config = dict(
    n_layer=11,
    d_model=160,
    n_experts=32,
    experts_per_token=1,
    d_expert=192,
    d_shared_expert=0,
    activation='swiglu',
    moe_layers=[3, 4, 5, 6, 7, 8, 9, 10],
    router_score='softmax',
    normalize_top_k=False,
    routed_scale=1.0,
    balance_loss=0.000245,
    balance_bias=True,
    init_std_router=0.0286,
    lr_router=0.00234,
    vocab_size=2048,
    norm='rmsnorm',
    norm_eps=1e-06,
    tie_embeddings=False,
    optimizer='soap_variant',
    lr=0.011,
    beta1=0.95,
    beta2=0.99,
    batch_tokens=131072,
    seq_len=768,
    train_tokens=526700000,
    steps=4019,
    dataset='wikipedia_en',
)
Below are experts of layer 7 (counted from 0) of a mixture-of-experts language model. Rows are named router (the router's row for the expert), gate (a neuron's input weights, with its number), up (a neuron's input weights, with its number), down (a neuron's output weights, with its number) and show model dimensions 0-79. Each number is 128 + 24 x the weight over its row's rms, rounded and kept within 0 to 255. Numbers have three digits each.
After each expert's rows: "raises" lists some tokens whose logits its average output raises strongly, later layers aside. This comes from a sample of Wikipedia text that the model never trained on.

# expert 18
router:098151146139151140150117168102160127136130131130139102103144146112113127083088147109102122168154134109163115110143119101089109122106131127124141107146099105143128078102125098137098114158169119147092160161076115130160177143135145147101181120
gate0:149130178115118092116116134154121082176084173148136134133139103129138122153084150088113138150114154142138122099183082134142104152150127126145150108133097103158174156118127158136146153130091133158156118112139142145145146154144116143099098179
up0:125161140126141123131109129130106152153141140164143088119147166153128138112130092135119123082088140138158149168130156119128106117130138121104134160083121144151123070193157122110152100113175163146099131147131083122094130103145158123153099111
down0:128130156127100124114126100103121107156103148107115129097110109127118143140074147158165154143118130094133114118113162135172138128100137095063127166119132108119135134119137108124108135134133068110130150161123131163119143138110139100102138118
gate1:123123120151109152073140154107123110174155099163080159136197147163138108133097107131123119159100148126136117104086140141119140124138141143104136138139105117157126130121152139112118165130147192167141153138118123156127120133125101130120102109
up1:139117126128141160140136143137128152098102150155096117092115126077149154133102109088119116090105125148107093147107105169099142102110163074122123147144145100131145090156110166091129171188164107140117140115137098121122168169113133133136095170
down1:078125087155150139118115133143144061158159122138166140129137129172096144148134125114091129133122125116131169147145136121125101130129082162135154080117106121159103131106124108121132118054079118120111147168089145119150093119124166107104151129
gate2:150145161156130154111150145162121094117110100114121111146086124139091111137115145110111114094138105154136200072126146116111136179130146117160098102122108140157135120133148141091112099162128107109125185138101144132126162101081140156133099069
up2:149147189098159091158092158105127126098141105160132127149131135127096122147164128134098145118127109158151076161124122144138125177120120084117132158142071135121163110143062078150134144117153147108134100132102151097165140108115135119130130125
down2:171114148181155134121112176127143169112089132143158145112103083108129097116177125117145152111088095130095126143111129171112160091115142128109151147118118176137129104162178136126109143121147067095107131097128151124117131143157157157118133105
raises: "\n", "The", "-", "===", "In", "=="

# expert 27
router:137153108118144157119093115123119101121157138122113144177091123152146139146145168103101090149128102156108133160088128119118070126163103125137135137148146120091117147110103124151125148185104116136114151130157115177124138101107136103148144114
gate0:128146091149159135117150101119122129100119144144120141151103098136142144123152138121082156158099155120139120170148093130147105141140144127128098183111148144119140145125124162152113127136103170135115082092112142140126119102151123081167119131
up0:115164084138122127146140152171121153059100125144129143122168131141117115152139116135112109108138100164126163127145130156157129163151122178140115155112121174111132088113120122135143149147146143137098161161119108173130159120113127118106136149
down0:157117123127117115178123105125170165158126140144084130122109117101127097117126100125129180147137154084106128127079157111109074124099137112141103152159142062114126115117092108155148120065122157144146166127154130134147127143139085163112142117
gate1:142134102117126105125116124154108159111119145069135148140118132149160145138106130153134188138126137160150148121123141154132082099139086154136138143134126142151107105134118128138127120142161147114098166094130166152159087127127098153117136126
up1:113122162101109184156103093160116131138155130159147113112152121119196128126086132165141138144126145145153136114166123152131099132179134122127128117090124131083138124107099120092129117158123156166087130081142134139141159159141131133086128168
down1:120117159099106109156161129140140148147098102095105113116116118136102123105176104134153131127104161148101106140139128117102108126138107119166111125198156117119154135112175155142112123144140167085172145131137125118161139140157101143121097128
gate2:132169146150125175130128118111150181112164123116171136140141143159130154100146144088118137140151143153115124124111146148147128139147128128137145132113119057142128142110106133167095109125139156102112114108165121129118086153137136118095118143
up2:136113117146152119149126153173165152142119136153134111146126107186118091158100150144164156135147117124138161117069143117131138142123137139138136194128124125101138096169138132146127163140103125154098109139147104153147101126127176166114119143
down2:179117111069145147160135135140151149116138132118156129129121082121124106108127133156145122110135143119117122145104140159106085145113115103116102175134117087128156155144119186145173129129098139116110144149123130114105129124117142069123136172
raises: "la", "ack", "ri", "op"

# expert 16
router:164159088124114145086127158118095167102134140151134121132145082113120073153142091116130146141124173138111116133139143118094155084127126116185127109137165169171121083124122115122107144125139154116141149139117170105109140175147123106096096094
gate0:145098113134112120117156120075118183157098163131188119138129127100113173094123169113160122095134099159125134116157155120132146102138141135151139144098094130098144160140163142141131136158104136172101098123091125106163092113142136117110121111
up0:137158122148122139113121116137124131128109104141158092148127096151145108118129079118143135161160090108108130160106120135108141117156180135123153129157135133159126139127129094152092115148151132189130105160134160129135141134136095109139124126
down0:122102122077141131073122152150101128156105199140092141172096169117147110135133100138125144139159136134137177145104167106113151111107134109121116162149136127137111149119146127148114107123112113083128137161107142121130120124102150171123105140
gate1:129143127150151152119149155117157112086154109118147132098146081156134064088104160100145119130113156102094110122083126109125171106171111119136142170123135143139121121155121123088064144115104131108107159087149119126120143112110089095099100145
up1:147150123129130127125150118119105159130149122121138099139139148122122137087113116118131143151142137111121142154169098144122123108076097111113146103162107112112177121117127136110121162154132109142147168131135115148126137095119161161151146156
down1:129116144125113106159129121093139111101137137136155098123103133136143106115139115094158145080147109153153108136106121109125171093135104097113130116102118161131160105136115143148122112145157096110128126066105102160096118132144132069142153125
gate2:122091142138153163084109132085144095114129118129123106129121144144126158169155125123153117130130155144128160133079154138120138154081137138115142126159128131141125110146123126131149136138107083117114184140133147151080101114142115156137083109
up2:124107117131109148093134149153104105103086173116076176146095136129142152156142154163113159141123127139133143106079136141112109149125160128134106147152125123133122108163108145144081125122164138098139093103120173135108128167101156165138149137
down2:160104136088184179139139121140128155085091097156107150137106156128120163116105117119091106107136093111125108099137106130125110127108132129158103121073106180111166132159144130120152101114152125120129128086154078131121097098113131123085153142
raises: ",", " of", " and", ";"

# expert 30
router:156101115128105130123133129145088162120175108092143124113163120177143101164131079139133148120099128126160115162133129163130108149104138124120121137162128126144121145101092150086101125170163130159097105120148141110093155149139122091184130128
gate0:104152130099125133155182136134132197118178128113095128138131140104112106164143107126124119125138173089120132084145115110123099172164085116126091137092111115109136113138119095118109153139110131139161117169131172130133114130104136082166120115
up0:118192083140143108103163147100124156103083145117203153170100155125089127109074121128148108123093120142135152115107138180137120142146147128105133106119125100159150132116130102148116127145080140114151165119148162105168137141159111140150115109
down0:070131144127162136107108110063165133153115091147128101129109123104123090207139188127139132123171109109077128136110125115108080123132128164130150137124131120110153136109126109106116116107146125096165118096146141147146117120138123136146069102
gate1:108158145126131134141157138109121150102136106086096168111160119163147132129134179167127167113119134165170119150121134124125125187130155144108147082146116144140172108095131186098157100125129132139125091125113109098121135131132158136115114169
up1:145117142171102125135145120113121145099148111094143122136136149127116157127181073101113113160121102144115154116172126133117114113116150152138193117138126135175122140126113156160105140120112143194118156094080149135125073144103163117108149105
down1:135137159130146156095118128170141137151151120124118168120072114110077167141165139149094125151145144108106134102082120200122170122090090120155119119149143147068127107139178119113095146132121125086138174134155120169130093146170122126153098099
gate2:126114101145136136105157130173106133136113098129128130092080136131141116201128142126085149144110089158119086070129150146141115178161138132162118132140162141132113142123124150140136102118083144081096119143156063149101125127122079144125105153
up2:178091160124147082157125150149161172138148164131105081128128116122168141101131182129123143099150134145144156139154122120128092137121128132102157127148141114131140160110131090145124110090128176149168107096120115109155107122128155124178127129
down2:130118150120156145126117104107129115089125141121102159153113082082110151140146137116098076204093156142117164119120121152149178113128139095138104122127111094142111113097075146122095111158093140111141028120139134140131147163134142106124099151
raises: " and", ",", "\""

# expert 13
router:127140151124119146123117119129162172100141115111127089083107156129138137087145131138103096127132145121106180099128113063116089148136100079119116145103114110098121087113123126173123105105094111140117107115153115124157150135175122126149117141
gate0:128113132151153087138087146122135141139115075086166101132118104152127097119102137101110191079137092119107153119097114085100114148111126136093131106107122176125110100147116147119133147152153108103139135107082100105096078128102118089124126110
up0:125141101069100142139134103115162125161106135133121135121103136140115132119165166102122138127101215153143072140128129176078146144100135154179101183143124127155094116115079144153128175119115154141092134148174135126107114080121092137129143172
down0:106140124123156106126162129084122115132143147110190150122141125123130122123109118127143143160122131154147116119150131146159138095103110140090163156115158109121147130093133111148171136128091148100127123113129134118115175161100120175142097154
gate1:124143136145131157114093135135129114133163106130156106106170138116165135131120135099103154116143114110111151167112123133139124066125172135111116105117123140161128137106143168173135130140151164128080179158118162129168141125138101133144139128
up1:121079100146153085088115149148117114131171137112101114126121160110133112126133155156123081116121142119125111109159117095117138088150127144147101102147134150075154177137115101144110165159141164092118159160114062115101129143157121135145141112
down1:146118112157174130123119118134108092088104130092093116138137141110138135079134162098109139099118109130125115153157152125113135108150123129132111111162122100128144157131094135086076154141180126145153119070104082140101089151124155120085158134
gate2:120131127127152125134173123164127135130155137112142170101139129120111124174116151147104145156153137129154126152140142081174066142136136158127137129140120140188106033089107095143112141153147106071116082125103100118137137143154117097126100140
up2:138123166130150100143115155111127096135129139128142151095132115159148112171113158125124134138118126076124142149139103099140121114078157116143115096155146110176127141122171126166137140138136135120105162119110154126133137126084179118143183105
down2:106116120138083146146149098142147140115146148170164097094107112140113119149159159091098124122087117146143133112139123152138145150118123126128137120070128145100131076092092116069145105147142145141188118102142129137109100149101127111111125119
raises: "20", "25", "12", "13"

# expert 1
router:108114121140129138151115129101120146156131131095156140124088128185118121121165159134125141125097123142099116142127135112147130162110075133093110101130157125135149146118150165090169127099112115129150125094093156107138165143100148165159141138
gate0:124120116138133112145135109161109126142105132172117090161119171110143146081133102107140073163142178117173119114131144145143125136154120140082154127095166110106134120078152173156142134176113176125166128127093125129138123123152148136129130102
up0:164099061150076122126108116107129091125108152086115101053151101118138097140143111124154124148123148144158152150141144087123091163159139103104123109088126123111103161163182147131113092105134181107160097138139130139162112120122102110115133102
down0:110106113092103123141139064130165122166115126127129110105150172099117138124081091101128132148144123154097147125112127090096139112098115145148146098118186112109160140169115117119173127120139168099136150117143116103127146123132128094117137140
gate1:122120166137148157154134140107109113109123143157135124170157090127122141176101164112126111106127113135107153112103124102119125142133109112154131107147137163164132139164163143120120181111148158167076134118118153136137108147109101149169133090
up1:139130184161110096110084112145129110085132152112094105124161125093144128099162116121121125078136119118112108155164134128133137147156132078150171100116136146167137103150149131136147124155151112127097117147137168157052151105111093111085108093
down1:139126133120126092099177123091159118110124142134102088099128105144117154143086143161120174127097153162172125165180125116119105110145122123154130105126097126143131078143130118161114197149152142120076128124096117167139150127148119110146147140
gate2:136119149103073119096122146125149185115140131142119104095126162157129130108149118108119133089131090129132149100139141112097112127096159126129135121138132142103117136134085113175126095124169134126097086135090129111154117104139152147176140167
up2:114092088165139118134141170148136144138089171103149145150160069142124121156168129127136167126127102133148147132136148173133151120143163144091111120072155171124124105106165113094112072170150131119135109125097119130118131155164110120134173103
down2:121128112110123129107127106134149145102139071159119110116125145154119141106119158137181136095191129111150143080136129138069103143123096151116096092109147102077160122068116139121114152111153135118121150136163149142065123160132082142119134074
raises: "av", "ar", "a"